Weights of a small mixture-of-experts language model, trained from scratch on English Wikipedia.
Experts: 3 picks a token, a shared expert of 128 neurons.
Training: a variant of Adam for the experts, 506M tokens, 7723 steps.
Below are experts of layer 3 (counted from 0) of a mixture-of-experts language model. Rows are named router (the router's row for the expert), gate (a neuron's input weights, with its number), up (a neuron's input weights, with its number) and show model dimensions 256-287. Each number is 128 + 24 x the weight over its row's rms, rounded and kept within 0 to 255. Numbers have three digits each.
After each expert's rows: a language model's description of what the expert responds to. This comes from a sample of Wikipedia text that the model never trained on.

# expert 24
router:088117082131158102130168183124097123145084081115157154145166114136125122140145151147137136138071
gate0:150117131156085131161128122141144144134127146136077144121103072132080090097115152121148128121147
up0:177105117132077129150148155112088134179119145141136111128126126140090071119131150140148154150110
gate1:132146162119156127179150112121120122102121079092137175119097124103125150112147140103146098119144
up1:112132125161099137100108112114126132121146150177081091152133164130129109113111134151133162176156
gate2:123112136141146136149144157113123146106102141114127140140113136165119145155126122128099141137141
up2:118097141149153106159164156089117136133085142083144114124146179149086096180117123133092151150101
gate3:126137168124167169131108116094167155081135140098135135132177138135124132140086104123134098144139
up3:142139117153129121139145119149137141130167100130092118121101114111185166105137149151136127112148
gate4:143144118126138139152140153131099158168145132122151128188123112166096160095126101102154114124141
up4:097111140174167137149133149137132109150128095149146165163116150087103124120135107127148135152119
gate5:093139130139142104164133146138127121123143124109181145056149110101121128148117113136128180168117
up5:171093134162064128109147121138125127091153169173102141126105097160113114100115130137110114113134
gate6:157111131130140106124112103132127129157145108100097186122112138117131162107134073109100133138127
up6:111125140146176139146113075101095151134127132142156133144132200167121154131146097135135100140136
gate7:096145134146109140141123141097086114121085101130170135146152129132167149123142138145180140098123
up7:129114134132156126145120123122136125136177140123122139176060098135144155103132131152110093104127
gate8:125194145153128120145116124114110122129130142068129157111135151095142130110145124145079104114130
up8:119167113161147100143144175112116096137144122083176156129114114080123121142117164114151125142089
gate9:149161109153142101115129155121143116146082134126140123130167159126093108143118143150156103118107
up9:138132140156140115112141131110134137158123085122152113131138135118098106133105127130157124142121
gate10:169140139134099137104086136131122148142161111131138155113145127131150081171169098132119076134108
up10:114118119147115109120114153130106135128152123132156069145101175144056128109096132178127074102112
gate11:127113133129163162142162133119158133153112111169106121077149135139111114133139120146132162156147
up11:119112136111181113120112152119100133136153126108138109086142112113128132128108112111112145121116
gate12:147117119140142122124093128107124114118150111110150097138134129119124128177132118088155136134126
up12:142112139122137126113119136112098125100146119166190129149110125174082076106131102127109105124134
gate13:136138106111138156090169104149131127154124153099109107148135135114112144119118147119121116099141
up13:149147124123094149080129133100144150103126163116210191114133182104118147115139145154115148153140
Description: Prepositions, overwhelmingly of, after relational nouns such as part, end, member, age, as in "part of", "Count of", "went to".

# expert 57
router:143148159094115164044101133102133146079126156126120178147169158147138160073103141127143133148151
gate0:123133164102149097121166130124118128139088118107162115108152138117143105174089091130079120129122
up0:180104116085149114124185107092176074119129107121121145165148137157187118128154111082111148106148
gate1:151111128092127151126095160079141124120129160151142161107162167127126134156094146099131130139141
up1:141097139110124173146114172109138130103155140145137150120133144170144142130117134103161112109169
gate2:095163155157162149117162140103094191121151132117135139122123122117148121095111162118172154123129
up2:136105138123079108131150100160178119115100128116120135138116120087112117166151134111098145154110
gate3:159126096119103119116103124138106089138100119188068132127122150158114138121123123144144122160107
up3:149077130152110116127119134165136133096169133104155102109080134108110128128115125131087111134092
gate4:158149123105148111116170120150071136093157132108137111130096092126101142115130115123122128099126
up4:081127119146121113124122130136151126169107107123098075127125127093134115157117082127142126140114
gate5:144118127112141186130166129114115129145124110115145139125171110139141154143144077127155150120161
up5:119116124113131078147139116100133129107127160125143091150084110137164168117150157127072148122130
gate6:129124136118191159166129154099120160112090101148133096113137157143129150108141127178151125142106
up6:127122121131145130160114174097100125119088147137117109117153187165103142120133136165153114137105
gate7:075123133095164140142167135114138112136114139113125096100112101117106157131138127130168137131126
up7:154117143154124198167106154151150110141141093174130147140124123112140111130150187135099133134146
gate8:126129142112147118143095152125130156100129095141103102129119129104078152134155140144107157125108
up8:115115101115171142155156119128124085129134148098119134139116153100146123142107105111122090107126
gate9:197151111098115150100129167122143153149099099143137141145087121122126134109112081141126113163163
up9:140157133158108176132106161115092141144124118098176111098097127126132122148115154104160145165131
gate10:074122111085122102147117116053155080106098109154123082135153143140153104115113074142171136119131
up10:177116127152149137144125136176103130163160158101114160141127134124107165132143192112092116132129
gate11:108133169123133148136113078108120144155122114115168121108092116116100132131139138098125131089104
up11:109137146098118124115107120152109114130136170150131135124157112149156126115140113147106138157109
gate12:088144124149143163120119181148154115140160132116150109146115149127133072130109105117102135147125
up12:154113096128108112153103083151127119118072111136119156121099185116094158107136148132138148154101
gate13:093128129107141131133138134146194132101123128120144168067141180136102112151106178102150078121099
up13:100105140106146144122145098123162131143167133111136136100161137151156116142120158095149094082136
Description: Singular nouns right after the or this, often topic nouns like town, film, club, extent, matter, tower.

# expert 51
router:118163140127149141176136188147068123145119094119107125136125130112118093136137122120138138149116
gate0:148106136130132123105149133173134133113138128171117119187122138096150124132112141120145123120131
up0:130125160116192160137124168144093150128132100156097134138155105129173098123135182104145115112152
gate1:169106126146065122152121139130187149150108095161113097119199091123119123128192122144126108119127
up1:155165132157140104150183132129142090129162138130120117103124130120163136134136158114114131129124
gate2:112120150138156145121164139081111124143138092092145096127130116123180153131152124138196144125169
up2:115082124117096130122114122181139152127169157149160131105132118122074113085142082128152144127151
gate3:138107139113143138113152116111124140144140131122148133156092133118153150174120130145129148116133
up3:100092137174189156091125114123118140135164129148137103120115110134142131164165144135133140157112
gate4:110138107112150111122157129121142137110083139142170129138174086102155168086138146164126109122139
up4:138092140097114091148123075160149145112120144138122072127108104168069136124133114109108151154077
gate5:128118116140120177154129153142121141178131134088150130109144138070119134168146109083132124132161
up5:113120108146073071133144121128143095110115117131133119141133113137091122101075104098129126125156
gate6:119145101088164133083152132100122146123111079137155148084126118129160129103119114109134121112129
up6:144148132086182149105128143097108133134122104138140132092105119149140100149125110120119142112101
gate7:150137121094118120117166123104140133116108118120148127127163157120119123087170102140130122157124
up7:186141141076116123107156126115148129115133112138181134148142108129131104109157115095162123163126
gate8:130146131173164147138107107098139139157113085134120138152162176099121138130192152121126150095142
up8:093121107150105119143120101158166120149145156127146116149138123133099111127104079100113157153094
gate9:113102119124105119157133114093144091130115146138154126069136152134091129107121138127093103161130
up9:162132130152116140128133152134132135161145082135154102175149120122146136131134121120109133121116
gate10:104146101135109123135182154145138104161152099102138137086153114150087125080104127144115100162148
up10:129124075100078134151135131158159109149111120116129132046129117124139121116120118147156099186160
gate11:148106117103138075149159133136131125173114097124164143159156098147146165156133100100151129158146
up11:109157132109141167114119131143120139079162153128121137095108134085172109114126145162125120107118
gate12:132130134111154136118103118108167157129150118103103163108137102127121144102117117110158073078133
up12:089153141147154164118186124106175161130166126137130154181123108122096146122096122104122099124156
gate13:137096116148075124145164146127142121129114122091123154089135117107142150093136118155068133154146
up13:115145135114113090090176144131127106108129109120137134121097123106149157104157122163135086102131
Description: Quantifiers and numeric digits giving amounts, such as several, more, other, such, fewer, and the digits of 25 acres.

# expert 41
router:143132159091171120145106116130118127120153138132095102167127132142106122103112151092108130090124
gate0:128155128126146103133171152137143116115158114125164149097140089130152121116164147135111150115128
up0:118110136108184077126144101110107086168163111086141128114127105150112145137123161115097195094115
gate1:107106097115139103140123112133174110149128112090167125073156103150090136149149147156125173138067
up1:125128158105113131094112092140120114117138158075131141129084109134138147122164124127161123100082
gate2:081181125128119137156107138133147107112104113112152118132133142116068159116120137117119148133092
up2:117124111129153198135092146144155091116158107119122162142121127137116106162134064117169127108094
gate3:131168126125153146131152177138120123129165112114125142131135128114129074087111092092138101120134
up3:126092142148126123121104130098121103173093126140140133129118143152093133150111150177099140138085
gate4:103115122160132136113131128074155101123115118102148144113133148127157149134129136138135121168121
up4:137110143127106158145168144110105152095148155116115132118105145125118116112085149116122135169117
gate5:132094136162103193148144125103128173121128139171115162129113133101144120102097116145167102137155
up5:115140131108186063150147152125119111158118119086121120128122130112161133136159187125100139138094
gate6:127200128134155170132134114083117131135082106160134120131114104097151144178109101117125209149125
up6:099129133116162136110113149120133124142161122174136113167125124119121113100083127099134166098127
gate7:115169122129108138149152162148136157144105088140153140113154109118097119086152138122122158140103
up7:133127124118150137159121152136125149121151105096136133150121131116121107110119125098143132145122
gate8:120141147103081137098133114126110139153149126156130104108173114129121115138088099127157150125112
up8:146148161112118107117117140114098163140147132140118103124139136119149125118072080132154119113151
gate9:103139071133151140126157121081137136141141151110154121103140155108106158099121167138130107148147
up9:142136179144116078156125143120131134129101143159141139147104116114139122138158144134169122149127
gate10:141136107113154142091117117120131139126134144119121124109119165117142113137132136137099144146133
up10:131141129150145141126129155120119126124092091124102150150133142080112127078134126122113116104163
gate11:138132137103147122143168151114150136145131096126135144147139115107126143108129123171166168161146
up11:105094140132095108133129139121125099140091098125146121123123075134076122117130116119118156107116
gate12:141108132118138089117118124091114111121112141131132117150125153115164128113166160116099126105151
up12:149139135129157192134133122131113151134134124099125152128135182119122151124134100114110145158136
gate13:129143159122111140108108082154120130108103125145160117114105134134113108105123117123138140161143
up13:144134122134188076200133143095112117117106124123111123123144131178160158142189152112106148144088
Description: Third or fourth digits of years in dates of birth, death and office terms, as in 1922, 1999, 2023.

# expert 38
router:130169126135170143124141148125097140120110106099172105083158147164151109148100128078119155105149
gate0:136129125129151126121146164137105128084169112155140097107089159120108105130144144072125157103124
up0:163125115117097162115150136113147156125110115125125127129173109131147146117123113136151119123141
gate1:111108113121128133127117162136116117148124167144119117103131148164136096128109125102119123096109
up1:132170107168097128106130134147113129157151157106114111094116151130110118166113128141119132178117
gate2:134159141159099127146085140169121124108157105115165105120153075142112132118108099110186137134167
up2:093117096068124122095121128109133115119105137083096176171122168117141118102143148144069103087136
gate3:146166090114146134111138123141102130118120117112101130138144138142170123120135158101153066139129
up3:126079107105118148145114177167121129113166105135131141136111115108166119149158102143151139081153
gate4:084117109172153176068146151130119097090118132065149132119117119128124125156150137112096147193124
up4:117095146089145129149145123123119084118100128110091110114126122121102160115136115171142116139059
gate5:119171168104152188132128147061182157124132123198146125103155147105117137168114144092110117126138
up5:119131139126139179127174143107151164145120123150126155141133133112140172109115143112136170126122
gate6:148106110139148117122119138148139139144094148117132126151161120148155169144147137129163120153148
up6:171126121165106134132131138116127154104141119136115165095133124167124099162165145118134128113144
gate7:078123155100158145091150145121100145134092137121135124121087097144170149112146103145102182114119
up7:097156124133140142122172157112094156132098107105112126113108093143155150096133129120114165123157
gate8:128129107082126124134144145194140164088102121134171117137111168140097097140125142107121080153133
up8:162114154147130144126156103101140114145115107145127140098139126090112139107152112153117154170150
gate9:137144109123115154125107132124125103126122089122146126106127105125094134110082131148154156160121
up9:125160112122154186121094165137140081116149099100136107090126124146098131119115158116125150124101
gate10:119126113152100156124148133096145157166120146152129102140109128092137136108103078125134136072172
up10:114145099154133138133122156125131130150126157108117082102112163136176097129117121094124127052156
gate11:145136153081068107106145155135118099090117112143146142099160117165142111088114093141134138125164
up11:110119086151238143169146088118142133154130094128129121141113148103120140161171189154143136117095
gate12:081145087111170124143146129117116125149062105099159128117159143140129166097157105115094135121181
up12:118144146174115125115155087136093141140139145149126145123091127111102096140106122157175102144084
gate13:076125090128117155141140129134118163128135108103173141129131110122116140073133095120151196103115
up13:116102095113096097171128130104153144146134128122130145119139111142090174079128121131139152114160
Description: Short inner word pieces inside English words and names, such as Amph-ib-ious, th-aw, P-aj-enk, plus the word following.

# expert 14
router:148145139146111175090119102123135147097165146136137169170114138121132150082125137142142098109120
gate0:147139119131173128102064123167146109089139161158129098106124143166125133118086106114131162117118
up0:126150117176116157139116105126122138152136164125150128205132139135122142181136180128127106113115
gate1:053129131104121093146148087119112105129122093153156098087111115120084123162138101151132132151076
up1:181112083131125122146145145148113146108164157100087124159155120155154096140138117087119111100133
gate2:145105114143135145106161084082094102095098097116133165159147102091122103119166128179094155131097
up2:106196111151125128148115157129135172132113176102142119152151122119113081137125089122112112161170
gate3:164139119092128143155134122144145134145167133131125109129116128099101107112114116123184175161110
up3:158155135126121145115132137154106150126139161132103097105138134082117102106108089087154178092112
gate4:168167130122147088117113141115113130166112146123117108153142104157157166110173116117116126130162
up4:134153117109111125123126124173090138132121139141129111128162146112140146145153075161121113162159
gate5:114208125128099113090125108120125124088134099088117145126130173142109129101074106100148134094151
up5:152094129130120102143102165136183104157103154174178111133155112129143081160178124145090100187098
gate6:124108127115117094146105165142140056120095146161071121137148126143151125134139118165074120118126
up6:123142156150140138144119111123109148167136108107108139114139110082101102152149123106152114184156
gate7:110113095149115103119131146130105102111124055135109085143166099103166145107113109101088125123132
up7:187118107129145137182147106141118176183135160132149147141087159145109099152148135137169139182133
gate8:152175114092112090124143132168095125171135159133105136083136114107164106111093106115088113113158
up8:173128140118088128100112143145152137139143141139073121130124129113125134093103123093141121091136
gate9:139089097144142162125133163126149152155150159103119147133127134148137137134085121097115113085151
up9:107147106130131081106122135128095097107124134134171079096128123123110143156167165150141132153151
gate10:123165090141135068123138094112102125151129169127106132123176089117107100114137101122132149114117
up10:155114172127133148143151127116148115119133113138118144124132130161160121114114122113144102109134
gate11:146139109132164122112098163113123116140101081096132123083180118110141149106093100147104131074094
up11:115120128116148131154137099167110126147133127148107126179089158141072111142133124124134132190153
gate12:151094146134129122141127109145109122127136111092144110117087109108127108097104132149110168128137
up12:114178143130124128103131110127097117146091114141161168136150126158171153162167153106077132104137
gate13:111116120145142161163141163142130141155142139151139137136139130148120153163099151159151154108105
up13:124145107099139089117139127065132119143084109092154110100135087109149109097132086119106130140151
Description: Final noun of proper names for institutions, places and events, e.g. Kent School, Greene County, Paterson Institute, Edinburgh Festival.

# expert 4
router:127127112091121137138137154102120151091111130168124116096116152151073108111131134128117119092160
gate0:140165113105180143140151150147076152142128152115145125114143167135111093137094111121106128105095
up0:063126078148123115113139146118127144136082110168154104125134118122116119135126125090145137149112
gate1:098154107119131102117127141136134127133135100087149107147116122142138136114104135072111135110151
up1:125113123128115101138100129129158112153138058115143107119095104155123135117113141111154134086155
gate2:190132155135101177092149106087127137128167125162105126171167145120134112123157111108098132121072
up2:146147079154137127133176118178120129131131148113131116116157131153141089133143129080105146132161
gate3:121156131106162133145100147149154144146097105050197129170132103107112087112082161119148153112136
up3:124150113098153125134168166126146139083093129090188097128172127142139099148065157098139135078155
gate4:126135123170162136112122130066177161123136155122162159129149146099126169080099108131117127143061
up4:101122114082160143172151143170116142071139116123127140151125113160124091124197162123131151156166
gate5:143180095127164147156117144101119178143136143148134136154129176094096151129128112133152127144119
up5:167110134170094158162168116177129152088133133114092101145130152114127092114119110148154133147109
gate6:150173119165138146120114144102108122124154114127168124103087145122115089132126122122121141144113
up6:130154079160147132128153124109115103100137102125128098117119128155099136090125090078124112066165
gate7:172130122174080092149135132143108115079147153103171072097117116153125139148121138096078142108150
up7:106178110118154132170127108161152103115112124151146093146131156148132096113121154108128145060128
gate8:170144099140158085113145114184170138148076136119095126123175135132114131125138084126159108165105
up8:146136142178140114128109159118084137146130117088101128096086145152119135081136172097122120145127
gate9:141140123086120137116118125117119114109128103115133109116149129138213114164122143143114130119132
up9:170129107126138137147095135094107196118127139092118123162151146124147119125122158123129165119174
gate10:139099126124118144112124121111133148103103130142112069119132129161098107112115189092117159107107
up10:100154088110158117135145153093118099147141136148084116144122133120128108103150132112146127085140
gate11:119200151131152128135101109104098120085066130103168103163079153141104139127144162082173180123138
up11:119108132118160115134177161141139129147162101140176123172115122126140122150176122165153137082140
gate12:099142146142149107136136124113125129094116087105113096098142110141148111143100170099120127118147
up12:147105159138123146074133101151135115133143161149142144109077153128136163136129113154152117093090
gate13:074147134131167151138143088120116087116096150115156142150114135134106103130147132095107184115132
up13:133115124086111118109118111175149155110134109156150085139125158135127152167134139134175162106143
Description: Short subword pieces inside names and uncommon words, often after a prefix like Fl, Det, Rem: ute, ail, ake, ara.

# expert 20
router:148109110132105142128137150153126118104162132144129130133120107123114074114140147123146095107118
gate0:166188118176115133144140177123129184105116104137095094110149131121114129102158090128146111120133
up0:122163129134130116121130148145083116128108120119117105105135118086108100071094097133137089149125
gate1:140102184148104138108144130123125102163119120167160108139178097127101107067136092116122132162166
up1:138149156113078108095134129106090086156110139149120102151149138164104111079135099125093093125144
gate2:115118114081091136153155144115156148122139101158163110141138115119132135129183114126131160098117
up2:139112107091141109135090116147129116119097108153124121112159118102147128157126116107145113142130
gate3:146180113137167117123067156112130119131103127156129147090127169143118144165132126113078129137155
up3:100107135126132146131165131104108170118135118083155148144120106149124155130140093159180150092119
gate4:149133144167152171111124113113126132178157117125127187123105122110136116212132162156128134152113
up4:112143100107120102128153121123117162099110158126120135145152110138114186076133089145141138101132
gate5:129148161149133139143095137162119170123089060129126124152176078121117143178105140105177086114140
up5:177147092164098095141114120135108119155136125150093122095132147150122103103134097123124149166133
gate6:152101124131096144131108065122132057151148172161177175112088142116163114164131158084139203099148
up6:082107118133133104143137133149136130161151098145106073135151143112108138119110126138082066130118
gate7:115123157095145137092131122168112140166138126132136151146145109095130099130118117127116103160147
up7:144114097176129178114127123152129142121184143124114191179096147158163119110155161134106135106115
gate8:153112120121159123139161117108156092133158036130175166109166099133114168128121113144110142104128
up8:144127150136083121149162082114155124125122139124110125174129110097177152091119139135134158138099
gate9:142145112079134131134147132128106099124108128142110105158112073104171184131138173132104094086132
up9:107190136126135119125124113106127114108138126142087092147093082136124160148108141139157133119132
gate10:128114137116118160110113149104134117144129132171140114086160116131090146126127148116091136131160
up10:135102146107122146126127151137139078143129134155110072117142102131101143139155086111105146137160
gate11:121165107099117166143149159088146123147120123132175180149120091110130086119143137113125142106144
up11:107079066109161072126105158153081104156140181159109110104138141152159154147112176127080177115117
gate12:142126097155143129152088112144119116132076164095059217130099108105168165117148144117105114101114
up12:172089158122154134108099104136114142094161077122134111116112122159130115108076151147141154171152
gate13:101137121106167123199182150124150130166075103105131109103137107105118139146119143121104114121146
up13:116121093130129124139176106174141119149096183141161126133162116127125140153166136114153128128138
Description: Three-letter country codes beside athlete names in sports listings (USA, GER, ESP), table pipes, by, and United States.

# expert 18
router:122092110131110148166149087155125108129166099120136144152088120088134121092122105164146098143137
gate0:158143151146156139159121130104112137130141163121144118092089128107118096151123124128146189102127
up0:153115124127130124191085107096133116092144101138155160138104155104095131125111106141157130099127
gate1:118118143137092122148062088091136126140132102113155147146130116135062143128075105098144144099141
up1:108147146131193112112127099149151142080105153092146132129140156124173120155132124104102147095117
gate2:143139124124085139161119145119136166102090116140080122133129130119141100122104147154146114138084
up2:091159102110134134100147109144124145084113118153112134132151164094122143122147185164140138140117
gate3:149147137122170141123112167132126192117097124154125123121161116142104121128105140120149143111149
up3:140125125117097087147120185144108146140147088194119082111138102126135105101121109143112112144126
gate4:097141140137149131142115145089154113133119106086114109145173090126101124181098148135154155126135
up4:130129138141141129133115087126136133123139153134119103139136156098082110139067170141137151144140
gate5:093153122065147105149160155124151164110100048118166126114160087144153136135170092122139103114120
up5:107113148155096102146126082104137127145123124116134125150108129168140137128068121128133127092143
gate6:108142157136185149139149167147132127147115107125141139128152192145139102146081146128112172110119
up6:101132143086118115133159137152119155102127103150150123154118098112190117109162108152150114091120
gate7:158181157172094186175124106082140134080108118126180137162106094113124114110139087099139147080134
up7:131130101107101107112116168122126142127114185154096135114127147148104099179121149119144129144122
gate8:113132151110110089148147119116140109095119102119120131138121095136139112097083125153112149131134
up8:116136138145085095139134097094126122112108145147102124137132091114146077076144103140128169137159
gate9:132120114116138151191136151127111151154103100123146153145140082149145146134115169116135186134172
up9:142129152152099121140107117137144124132110109169105139107131104161141120105084136109149157144108
gate10:098127102135152088100106149123145141143131132182156134109114135173089119132117115114134150113166
up10:099125124166163156133176166128083101100131127127168097187111108114174140124134156110117151170123
gate11:128128117184101125097117122111133164114139148149144175076150136113150161138120161132149124092091
up11:156119118125120097149112136115141133135129122153137151125113107103103092134135123153095121123113
gate12:101133144121134113129110169129137146160096111103137124129158102092124161133082082128107137101112
up12:092126130117161155095138121153118135137127090132171125135129119127157108128120076106147139116098
gate13:142158132150138136145158098092163145128099141129148162136107158103147159101118148141129132095119
up13:155126133118178144095113061112128149113118142056174164106145139169137158131089124081128188114157
Description: Commas, closing parentheses, quotes and semicolons that end a name or list item, such as Pilar, (Golkar), "title", in lists and prose.

# expert 25
router:103168127138141127113139150137137187157145115115109138137130098106106158089153097128153070101142
gate0:118098145128135194137132150107139083140164114103128188098134159108079115152177140153119128163142
up0:184119125114132114111154094126126174081129114136135120131132113096149114142111155093127147141099
gate1:141128090176135105136154119134102163065121163143132103170145133038109118148117133098108149128083
up1:112134113115101130146155112136099117142177131095127122097121086130086134124176089143114128174136
gate2:101136135151130085165159114140119136141145102156090145117121085157134140149119141135128116161138
up2:100148136111111152099105137175168082129102140089116155126157151143170105193130155133110146147105
gate3:131085159141111172096105132151125163185143146139160110093170115141096139127173153145143114160138
up3:168144109153087177078111134127106163147152142123162130087156074144138144088157138121081090129156
gate4:137145116104134105120130149104117164153122123141139113168167123151095101129084136115166136117133
up4:153150141102141113101115156136151130123113137119186170117144139090101186068121136111125117137115
gate5:162095098120093148156069125130095151115150118153102113137098088091138114136122145177135157109134
up5:172104130156069132128118107100127157155153129126145125158103101092130119122124146174135121085144
gate6:133114069114140120155095093128152122115076083134115155112108096132139144094108129137081134085136
up6:136113127111120098097135088114148109118125114129095123155112103148160109118109108047142124102090
gate7:111140097131136083099138157123154122125137142117107128124129106137128111081144110166129131133156
up7:145140110122149076079120133128165140093135128124120106104107153173127144119119121078077125129112
gate8:149153128072154112086160119131170153104133113129160118099090108118167115120134127145133114060149
up8:136124144143114148116109127129139100128107158139116194137119119142132140139120160182109121170133
gate9:123166102142100100157165147128138130131136115139128152155089108118106154087162096176132121153135
up9:098139176146098130120115150096105136161133165127140170171116161079125128127115146175136158147145
gate10:134114158110131142116151124125118115145131103109165167174161100130118130119112161123145163135123
up10:122116114128113141107111133152132120139120115100102124060114134122106129117157114119090146145119
gate11:139158116149122127124149154136156115155119132126104105147129128147135171124154127158157091144153
up11:144139095120144106127120126103173125137107114155131133129136129175121120152063079065126108153125
gate12:168137144151159145124144135127131141119121115104149188118084171138135145157136130101122140128129
up12:112095105115120082125102135123152118144169126133149167139123140146078135160146158077139131122170
gate13:125083051161123152170129166138159126131138101132110113147142119170135142143121162129149128125118
up13:157087102164130147167112138110115157117129116114112129131144082140149141127146159129124113127126
Description: Nouns naming fields, social topics or domains after "of", "for" or "in", such as professor of sociology, nutrition, World War, health, violence.

# expert 19
router:135146125186153107140114082073128117135129192142129126195081187112115132158135104142139100131085
gate0:133116129144110126111115135125083109170076143152170115118138136146123083108147105106122119161103
up0:112172116093123132118155132133156109131141105122090113102174090124155190122110119176129081110149
gate1:121219150141158144113166114084062182137127117101163144141097122074125140117115102168112119136123
up1:124121118163141122127108129098112169187109121112142103097161179151070151148142119133141135119133
gate2:166097122136084136136106144113124134099128130158141109077114099123146140156126148186125145135132
up2:142115106186146141127099095109131173148131138147151121146113137175130113175125143121129096134115
gate3:078128136134129145163167151142144137146140102061124136115112154130099123150099146112156117115134
up3:127154159128103129137152152148142147158098125082107122073127117106126155135105126134152127095138
gate4:157177138096084161133150163077124094136136134119105096092146145128093143118106090167090127114138
up4:094115109123120119103145138177154116106122090089078145146117111109134164114151141158156146150156
gate5:122142100178137126121150124110130154148126088164161156124145120093131123155125075137083107129134
up5:129161108122167083138070136130135099141137137125116136157167141161137107141131114119098129143159
gate6:094098147135148123128148136132154110158153106126148186118129143136112105120165128118161118103122
up6:201092144110152133144133149090150134086121125161029061141113114120135164167129102143120129148123
gate7:154129132135109130135111086104158135098160097138125106138136120112146130131162104136110187134102
up7:134118134121132108150150116098143140125092142140113129133118158135127175071154140143120147142181
gate8:114114075119107112164119157101124149176168143094114130133153155132105133108181141119108128173122
up8:091150094139134140130142104121137141156146140143117126127160153140117087143151171101100144166137
gate9:143157150111110091114102113146156154101146168115161124199088148138133136135130115104118151107134
up9:161146155118109108085178113141115181151117138124128162147122127070146141132112135126096133085138
gate10:149110088133126163126114160158083121099128109104115112144109128098143103114107120129093149144119
up10:095132109138138126105074120134148130123156097138129122126092149161109112167149153129116151126125
gate11:140130159139118200121120106147121130090125120125127121127154160177135124108143107087134146157137
up11:132145129131133092130135162147131139151105110127075142138160113123128147138112139141117062102114
gate12:139128183134177158164136159120130117147144097131086195126136116192131162126139098116153147110144
up12:114138109165132131097117106117127127102100127075134181104105162163116126146120120117089109137118
gate13:132118104139134128136097159090167133093176138118120111123118075151125142083101133118136137140127
up13:090149120171143090135071104111125159120206145125111123154088112129153130117129132147135143117093
Description: Word pieces right after a capital initial inside foreign personal and place names, such as N-iet-o, N-aid-u, K-inder, Sh-ant-ou.

# expert 37
router:130086115144128110133130131149080143158162145124129121151146139134151137123124110163135129139169
gate0:119148167113101114102115102123180155118116105099143112126124104140182145077130085146122126131137
up0:160124140120112093068140088121173180118116128089111110131127108161178138090133087138107124118133
gate1:073155140126153112114103105153183097099115141158097126099138118153105141134102198117138109138157
up1:086116152102126127101095152134134145094130132142100101159121104191086103116133150141117139111128
gate2:134143126111120099129120096106147133105131119117075113138099109124172156098128078140136103132101
up2:129117113153082129107085130143096093100151173140129136117151130135100114166139141135087113154122
gate3:118143132117145159100131166114136166155098134144116107146167164095101066147123113170169157134116
up3:105154147087163139113126137127138131141099106081135132140134171116143103144107125141098127105117
gate4:106108133119150153142102142125133112097138113146162098144100121116117141121120097104138164136137
up4:147101135091100158147126155111110138152158085130145101127143141081147137130134137130122134148117
gate5:152134141088096103163095166119147130153073158128113173148125133153124107118155132137113129107099
up5:129139113143156157115144167148124130131129127138119126100127128163158083096174131129139125124170
gate6:153135160114122127097149096117159111086147114108153177154103143133136102146143116144137114130102
up6:129133129129121088105138155143136123151127069157153114171149132152137114122133126157089129111106
gate7:113129146126137137098112143103118086132127087213139086123120130130140094128098137136134092150115
up7:079109105105177114101136157112112135104117128165114090108143119122128128121078162148087135154116
gate8:126144153183101095150107113137151146125119155128124120101115141114105084126076134153104107151109
up8:092125105108163177121131122120121116089143097095108144154135148120173135101164160132131139166100
gate9:108154170131146120088131127112160096076101100113123086077149112147129116162127175102156100126133
up9:148144147119122106165126121095166145125120190096120170177140145081159121094144160126116147117131
gate10:095106146099152109127124107081137117116140107119172128146109122128179107174157124155127138141104
up10:121164131126128161128072111097152131141083156157115155136163107118054127123112119102121152087096
gate11:185116147171112127124077124120112173107141104129120075159146180136123074103115196121127119154156
up11:180138137154116122129096100126106180164117087105138096133139119131124127104166117117114147114131
gate12:131154163128108126092160110118118147130077143105095140114146097080160085192106113111145147127075
up12:151118143124123134135142113120141118122123122139064148121145117098125124188103134093135071120099
gate13:180139150139111135108135104151142144117144168096103127134123146149159116112113133084135156128114
up13:165155175170090135157137124124142153161101143115129134149111147118142087140148151103118173152158
Description: Commas, colons introducing lists or quotes, and linking words "as", "with", "including" that set off phrases, such as "such as", "In total,".